From a checkpoint of a small mixture-of-experts model trained on Wikipedia: 16 experts in each of 8 layers.
Below are experts of layer 5 (counted from 0) of a mixture-of-experts language model. Rows are named router (the router's row for the expert) and show model dimensions 0-63. Each number is 128 + 24 x the weight over its row's rms, rounded and kept within 0 to 255. Numbers have three digits each.
After each expert's rows: "mostly gets" lists some tokens that are sent to it at least half of the time; "comes before" lists some tokens at least twice as common just after its tokens as in all text. This comes from a sample of Wikipedia text that the model never trained on. Tokens count by the router's weight.

# expert 3
router:140140134132108113129114154110108126123095102122156172124108087101105122127108160146127181142122109145165134113139133108170139174153132132113148135135124154108110072131130156150134149130125149
mostly gets: ").", "°", "′", "″", " —;", "\"."
comes before: "\n", " ", " 0", " The", " 1", " 2"

# expert 0
router:112128098136128112109121138161157138108140164098132118123097151140168161128100122087109142097111093164104097090100089121109107083109138156128119147118102116112174089103126080084151098110129147
mostly gets: " of", " at", " for", " from", " in", " on"
comes before: " the", " a", " his", " their", " an", " its"

# expert 6
router:122126138121094118086159097145091130132122100101086166132141122104135120106060082148137122138102139181179173109134139151143142137119139148120112132159103150134121162157114150158091135103102140
mostly gets: "\n", "==", "===", " ==", " ===", "===="
comes before: "\n", "|", "-", "==", "The", "==="

# expert 5
router:128111089115161121122116086119147156122124140158103087149129122146124142136152138112086121142148146105113120146098132131098148078143128113135105139155137122105100160158158085139143144120169143
mostly gets: " School", " government", " University", " city", " community", " area"
comes before: ",", ".", " of", " and", " in", " ("

# expert 14
router:133106123138127160152105118105135153136127144110186098132112114112128090156119137095150112153162090146137129078105142130152096120167138121104138137151123136096118131122112154148136113154150105
mostly gets: " D", " ", " S", " M", " P", " K"
comes before: ".", " |", "zz", "'", "/", ".,"

# expert 9
router:119127125146108122131132127144108126126143097151100120131151137123121122147165149125119096104143143081149141131137162122140159104164166123141125123110099160104148126124129108172144150111119143
mostly gets: " USA", " US", "_{", " MF", " FC", " ITA"
comes before: " |", ")", ";", " /", "T", "U"

# expert 7
router:141145145119106139150149150111132149099125133121121090076089112118126152135153125145150162147102144099091174137110145157104132135104139093117102135111146129112136130141110135137129123115096114
mostly gets: " 6", " September", " 8", " 13", " 7", " October"
comes before: " |", "–", ".", ",", ":", ";"

# expert 12
router:140141119135108132142126105130146162118120159151133139129103141153128147107121158126126098132105147135140061167169111166143119096120149131146132114145137145110145150121151133134108139155144086
mostly gets: " out", " made", " used", " up", " found", " released"
comes before: " to", " of", " in", " by", " the", " for"

# expert 2
router:128128128133158149111132093136143110094171078192098138164164091116108132158156131185115109122124144117110158147161139137091147112146096109144123124156168125147124126120163136105140149150115152
mostly gets: "%", " States", " France", " Canada", " Japan", " kg"
comes before: " |", ",", "\n", " (", ")", "."